config = dict(
    n_experts=32,
    d_shared_expert=320,
    routed_scale=2.0,
    router_logit_norm=1.5,
    init_std_router=0.0238,
    lr_router=0.00136,
    vocab_size=32000,
    norm_eps=1e-05,
    optimizer='soap_variant',
    lr=0.00736,
    beta1=0.95,
    beta2=0.95,
    steps=5472,
    dataset='wikipedia_en',
)
Below are experts of layer 9 (counted from 0) of a mixture-of-experts language model. Rows are named router (the router's row for the expert), gate (a neuron's input weights, with its number), up (a neuron's input weights, with its number) and show model dimensions 0-255. Each number is 500 + 50 x the weight over its row's rms, rounded and kept within 0 to 999. Numbers have three digits each.
After each expert's rows: a language model's description of what the expert responds to. This comes from a sample of Wikipedia text that the model never trained on.

# expert 2
router:504526521467445486371518398467508489455480496577451520465473468480494446510454527483433454491433450555485566413490418544620496509464444460444459452512489510483463513483380518529539559561550481483468573499474505453481547487445468412467500508574491468511560493500602451495437436478453435441418557504497558518546477481574494558495535566515532555473495428531458487497519413422476521469528451594568441610490435508565423417426448467494493558485501474556453544586420479482514520440534641536445502374468425553551474494525462450596490537522468432526489478480504418407501528498506600453457587435531490546436558458508466546501573549458500416405455640526557448470478539551462506563467432507487533461460481450471526515486463492518466616482521537548537562508478461453640471464466464
gate9:466459557610496583492466403485591541443473472535535588511528494445477535482408486451462501474530488578409486466457595459598485503471455493588573501443513408572599438541499511499512503528525496446536514415432478511455499346420518527509519544515457531505547464550429491477462495476459469494471408495474495517588495464566536538568442531576551542416517420442444552418407430548469490552584539457551513550607539460525413465489474508452468484563529539443475517483540585480485459504513399475561404428512468492477510471591454540450422552568368549558526529475497524499454535506589525503474562459507466489472574603531454503502527509484474529516451423381542532476583586424460459464561448530502476484548545494462522499459499517451549529483613484487487451523436457455497535465447413
up9:518454561548456512527469461407591560426515486522498522480506549455507531443422502488509552532468581530470480501499581452572471537380496450491584551514472398588576442545526506487475449510554499400471543451446503498497451431419552517538498549507454520468499502544429445560494476582439515547498352520501471461534522394530539572556473581573675568464569448463481575406463442494529531587542468453481492550590482486406482476508444501415468462444497565498516555500519517472536467500501442457533473471522459496488548486594437533390453535566434506567511550481492464482462503499548509554516461456509527506485532558525449496487557445436508484574491434414570545464619647489427443432524465551568492491540539501435519468476493411431506550506537508485493479533436437441517534404516416
Description: Contrast, limiting and approximating words such as but, However, just, only, almost, not, often opening a clause; also month names in dates.

# expert 5
router:564576607466521577545491528450498506443557569475442435476520497540533567484514575485580427557541487474473531550486485478548541482509469483511490546552536477492474449517475528520518495441524515540528517555361580468481440531478412537547502510397564588483514478481464527469460538456484460489495469576524474490496538515471492462515470502515451467520447494494449616543515453516425448646490535534451465491473504499495515530511528551500475453471439490473489633485544458475466412567559500414529641548509526502430582503457507532522548517496508559539413468540569600552423614506486474528526539384456621531568500498490450441491503442414414500524540570514417496609493562556423487498412512524516507473425491454506451600503445517511561582458535519500466567395529539520387517341422499
gate0:605523419465476468552506435402511429486462441446537428463605459471516494514490573605435442475452587570521454555434397541445529559432515562393481504401466525454455536485481510457561520457528530542455551513510458511532428575553482519531527584575543522615502457486532610479468533543498518485491497581553469472492456475525588455487531487487586515473439583502475505493428549459506514501483463493447527491502566504449471490520528596504447514537466564561434526458455503619629499478448499556507493487520478508527582521470532529538514510460556565479485530464410467475529508465500438419440500436477491501502592455462526574454462464521501498465461494582373484440456450335633422537482582530483463472515487548463538427523520540469572462464599505577408532420519465511571472506530480
up0:510550419506539502553473513427527516490467512454520433520616440499505512473495503591453415503473529489467467505434394483426544542482504595426526521416497478507459533388513460440589536499512592492530582523541516481587465578527450490527568594592451478546543443480508599459523543468505455527441416598561491495467458504527547379486498518487514502474474567519447506523463511411514462473500429587437591504480546577502490480538555558606483479539405488495464495486561516532617531459525501548468515514495494516538549472502523493473557566475530499533453522411497549529514510415502473495498500454441476453479554504398519573472534416555497532507489430563360480444430445428594529519450539507534405434463473512417589553493489455427639540468614468509433547399461482522568430481523502
Description: Single capital letters, mostly A, that begin a word or abbreviation in sports tables and lists, such as AFC, Aston Villa, ATL, plus the article a.

# expert 27
router:511546455554515446540530489482549524514419478392445555524551497487482531375479554525541522472453547507497495545568380532502555474462494556531557469498523538519506418467447527442510421575518530501493550490504578515425423537480517518469412441583557540467539478474535559483538584578576461529528538457373486464634534491564528538482574571576467405488537494554513498492461585517469590547555493564525400554493522488449508588486467521480545539529573530504399514558586480478457575428566481413470468436508539409595532424554621487419513495397463440509397511593513437504558470555529488528585531491502477528483517518497519579569582487501589435560378583532499470448550450471469546547499480433495513512491605528423471471481550507449504511545466499437513482494505485536536540551532512
gate5:446541474520547517568422605523539443518471519536519492453524498478564618533542506431547496444470549541518437488441441623388507507577435563512442499458585495468414510495502615545546491528459450546427491505471442521475457570475541500506460514456556445492596554451460512507521550571523443488420545404492485417534528547509499500487432469439587506544516542495502574467301511567500460457521668505515426457416472461553482493430532493491477486474556567474543470428450428473587535532544483578508489532557483494510484511456461536535466564441533506559480496507569568475506503564522446546437501483525548477459478527519438505473465503482527431525550547451423430603499453546541480464538640479404566623469549570499434436426512498474514471449460481481507475480567561558483457535462537
up5:475543517509512538548475513520492405484431506500484432478502545480501578460561446490547555451558524517509483499426480589420502497594462521525416462440551572438458501456545632554545482569530476523378530516525473507541463501497535475516456509489528457536605557492377528482539513572478441505417454456493466422541549580491442491491520445430532527549563487495533586503434520540435558464508637495522475437454513512457471519509594460529502460510568595521558466473433451464565553519488510555526452584536474510526508507450454617545505499443483512521415525535536612486491446551532460518381524504558551446409455539576456511406439528511523443489562573487385435572536499577509471503505634550508526589394545543549431410431535516458480427464480491541524473498555509582487409529455496
Description: Line breaks ending list items, headings and table rows, especially in See also lists; also census age and percentage words.

# expert 17
router:464531496514521612531461508549490379535430533568514458426525471492539445570503473584554501480583503468477532531484500560510498566531517495579532496533469545499477510533525512589472453576428453549481440463494557479484442464457576494600439531500504430474541440557424538504533539511360474534532532537458526524490469507502465485528494479512490432458484547541594542527464509532549495603556573485474435471428550472503512578465582422478524515424471470510604530551552505494511515461417427451539416532516398509533455490421538573524500517453457429394421504511597375498501525576467541529430582358440545575477484431451475551520535518441469482554502491534530558435490432469479482523502452542592587472477448516493557556614503541554478610508579510528552511494482505460645519596568502
gate1:514408470503454480494512653534516510653509519408474478490538426485523600511518483462505420610580441476514445499478497531517543529472517455539460480482398420472506431533460495524469510459518452532612466475522447513516511561477487497493500402540503454354600481440488545441411548523465493475502576557518482478464598514573450373420511538461524441444516498435439443486417479450501509528492569486471509569476499498552410441495510445472470464550578459472549550457505510421501448548550466498472502526512433452554573433500455476432599494453589386489517610501584538480576524397542488469522414460489449492544460476477462564428494470506509492507523483411469512497553397525525541623481580415529499523485645531484471490549518506448453527493525532474488545472450446494474447524523498
up1:556451435505496460464494590525520520674482502467512466525519429448531540509484467474482505506488446471581471506497511535491482526493534408548480478578416441461476449544450494525515529450537510553528555511519440536554507508512530406458533409546468460396582440432440536375381587471464476498458592478433446457459581491585426360469469586450474448487468500483527445491478468431540454507503566530492526588440487448490397470587515507487441401566572420413513488515501521429504572543520519470476509504522424448566571471475380511417606544487592423499503565505561489474569426489576525543521453468495458448524443506474494553433461451520538517520531497443501521527461409543443484547536589441480518499494615562430467493584487504433474497519450481475448574456434479482495457540526531
Description: Word pieces inside Spanish, Portuguese and Italian personal and place names, such as Juan, José, Zapata, Ecija, Polidori, often after de or La.

# expert 7
router:476524520459579516461480528453475519576401528542537511464466462533573535449462537506457518474504520511531527507434559444552474543520422545495541603475552487466472484571458485514471453492558576542661481485549458545534515463547515599439506376423480475450606572489553539477529430465562583542456476548405484503437454544472489500560557599527576489453412442479510435500517470490511487506438482480599562577488543531530520463597440464509543529471445487470491515537428465544546516485396452582453560447536538572599532469532547469503512460471634451503523542547440461413567581469421488429438491588519548522423487431456462511481496527516513671476542435516473478482478482492559488477503459491524439454441482433511438527438544535472436414559421528449476511491452435458598558571540500
gate4:557533521431454502452485521509510503455527516538486518543499494470516453576411546449471399490464536561398452454542463563449436491457450508477448449505537510504584395479508544520443519482461586563459546453608340566527526384448457497447475456523405436512481475452541429437502480503390452430446542537490514534504429522552508523453541459528485599423479511453558400514544499503553539434505441563508509604520485430473534483586507449488525591564525507503531499501450409514486579461564577526510548412524480526568522493588481574465522490534541506549456463491505383483525444512565547481518469511495503426545379576450445504364503496467626525494469495514508508494458484523454612527441531524473451587377493463527500524462565483472500516508531555587567462516447436425472458451457528
up4:570554581510430546494453492568499573519507520550453479549548526563592485560467561507503471527465488616425475487546521528436461506465419500455542438512574511498538425475522492482489489545463618558415504529518358592585505471468479554444426408567364361550463521477496487513492486508401453460476530540525561562513460560509487469455476499570516546449501508460547434490534501554567456457528442516427511606520446537509551490624504380564448502485520514433530512548441410449548547414583547443504631482489514511537529405532456536538506420588545522543503430483496416464514445513564529425534494472467528465499459532464542490405542504456576565485485452521473459505518510534471614538476521526476512512369469494520506494476539463465519453526610569493492468536491447406526504478496462
Description: Past participles and -ed endings after was/is/were, such as named, located, published, born, announced, introduced, usually before by, in or as.

# expert 23
router:535527529429624389424467573516461475537543542472468429525490476538494507459473499541655526554503519518567471447524465482455487609466482464485496547602507533606473505456479459556553475435575470479450462499450529535549528425502529514483520667514495414509433476514481422507520482502547477544486484496484472566539622556506488458544465553584480608564519469479445438485407519442488472599577448557454512527567422489466463474540585578571478541491503565488495468476550542517519441587594542510553508518469447520584447513546526416499514457458503511450441424485487458540502494550549552497597477496492462500526589422496473490532513584419569458483474555505591610528532521512580497520471559532464494466468465465533536495533553504453469545422389493508504401459461490564484571378586458
gate9:449465538447464457514537583394483499464503529475534463476517568435572370517519500549495492585466505449521429480560525554452488521512470430527551515387551544458456472492504409494459560538397635458556455583482445516452517543528512482492495535522487397478463442473485466478557534450452597521501434437488520414468418506559475523507521526466510534516448489562413402523511383521473469461526483585403501535549496578484423492567552525525550460530535532508481502535508477450518466540503456534472551518462480488493486500371488480399528527476449530558491491413502508508411522632544541426460496484488493451472492451443395478553499492484526423458423448462529439503493455583484440581521589556486545461395545380509579449382552556539439464571478525478487411463435463549444423499446446
up9:496426496482456421537519583476444515391511512459564463463527500402558421530509502508498528564432490444496467528526562550444499586493466487526531523396559507503475407501450434506485541556439605416490456542445549511403519563484514469494462491535467448478474500510504426453508515473454567542512399448539538416479451551531427424498518469457523581508458483547423450531492387445454486457537517601371496475523495552427451456554508537548486486540490541473537493554513499442549477496529424549483544522425531478509484451421499543429524449507495471554506516370552534530373514570613510439445481472554521517508439524412406542512492466455547444421458437448504431491435415558524454538492590517521504496388541447527570444392600525513423486508483505463530485444374456511463517444409472
Description: Commas and and separating items in lists, such as business, research, government, often in biographies about education, plus verbs like studied and completed.

# expert 28
router:360472538588486410507473412601477418553521559444484466518478553517504503500460485507514543562455490535516644493395511503557492504570460410520447522462484506468514513485469608615491546486503490542414458469479514491492494525565497456445654594526500499437454459515482585556508459510551464496370450509533512512491561445598472427498507441477476477550450480585491528504474507552500532503493523489545548592537486484495489529510514545560497521502486594601425460529474572501523457509535423481580497432491491514547521450392631595531434543492439534518482557440607496550557507546460503527580408470558520483588517525562536480473473463566452417526507417520536471412536448501536621460503584450483512458410506494594495419531442574567453466543488503487477489545531537456488484449509523
gate1:529503494579481466442472549498513512549553500507626591446479509480557485532564516520450502465434583523489521516445528602488473502488519501634565575591473523544570544483503470426509432582429466497486562506478491458586490551481547500612572589536522479452429436509482556532512492478573506435396463461546508570505448476558527498467481523513488496537414495554508471500530576481634485479458555501504546480540588542483571554518454490453468523503513550425394473514460537494551530559470495478516528432507656512660528498487431425457382470534438521539464501530579528567453540532519544535484504591401524497415531431506477512538489610504410503523499519385493402427466516489475563475509541472516500479507441485469526451595486515511498491460496402393473547535444497483594511450570548
up1:539487459555482508463456535514468484533496537476564537488465411501564484558513548525403548465442567531571531473452534537477423421511543523615519574584519551496511561469471509446440400524498421520448643503457507492643435530504526435635574612533526486479443431496476587595525499489559508453432497465562552497489420446518543557531542512529501479566420538537517433517503511446552478484442482537507581511498528546465537551570472468448488581529526595441401440477502532486559545512500469494513485472533633553637548459472466443445408515495479541470422537595603521558470444502539486478491483579457445470437449417477470460472485582538341492537515583431497455468508510456565550504516538551487484429505470455526528499560492556534451448455520479412501487532486449462532498473531515
Description: Table separator rows (|---|), pipes, heading equals signs, and word-initial pieces like ti-, multi-, tri-, auto-, often in architecture articles.

# expert 29
router:445487453451447585448541468554463512533474544504419514491504530447472482512483457575444554612443522558466528417537486440517506495492511452556505533410472520444538555579454484566389515435501508429528511565499564425486395487507433509477540594550499468432485465476486483522490593534452417518501548521534524466456453559457511472425413612542487523454459505509530379498433420497522502478441533418454476425575507485539465440520427495414466411455515485515408596590477550436473588604601461476520511523508365531606549518494400473508451579530553572485479549515558513520470475584589469484525544482605459375465463610561473536588485488491507498508468422501503504534545449545534501492506438541548476491485477575596477598490454467498507472503547558479482454497529540503471543563538489
gate0:455553519506512544512545528612480485562434477540404490551549560451487555463571486564494475570488544534468523411436488477609487449556535429550438558536484583526558566533480620414491490437524478528494510364453512494493508528521438457442497507499496504529559424461550451375558495509415350497448464498441499507467413479565499399566441492561471537477489471537534469529551556516514650468491446481500515485495460442512528570500505572445470360528449583468504452497447501551603592633467565481473430505470468466486500504403512496476425484569563491482565510504550524502418442520447427538463515540569515534554501501505540499457544560547532478578595552504504501395536518460497475563508556524555452491465506608583479569488554529458487511428493482469525585494447449496461521506531480
up0:415564557424473451452519587565555491550435448538393484593485579470546522429565524533485494558466539476525492393504494478615479428532537449526532563464438539524556547577499584461452479450554530561560573425393496474543470474527507489463508547542516522497526454498526495360520521493425341431483501519459542526422425516541506421568399463597488540553466503490469477523505493526474596494394476521443533472468452485442450544493515520493454417496442522460510553469380536463549614613468593398537426432516459484520496528437513524524423485535519534508548528507492522512435417513477400526441516514493506516569569549496565498476535537589538487574526540509561498417448465504518498534492531549497424482433514571565471512477535527531557458520518454398556524517444416487502538496428513
Description: Full stops ending sentences, often fused with years or quotes as in 2014., )., ".; typically followed by a new sentence or line.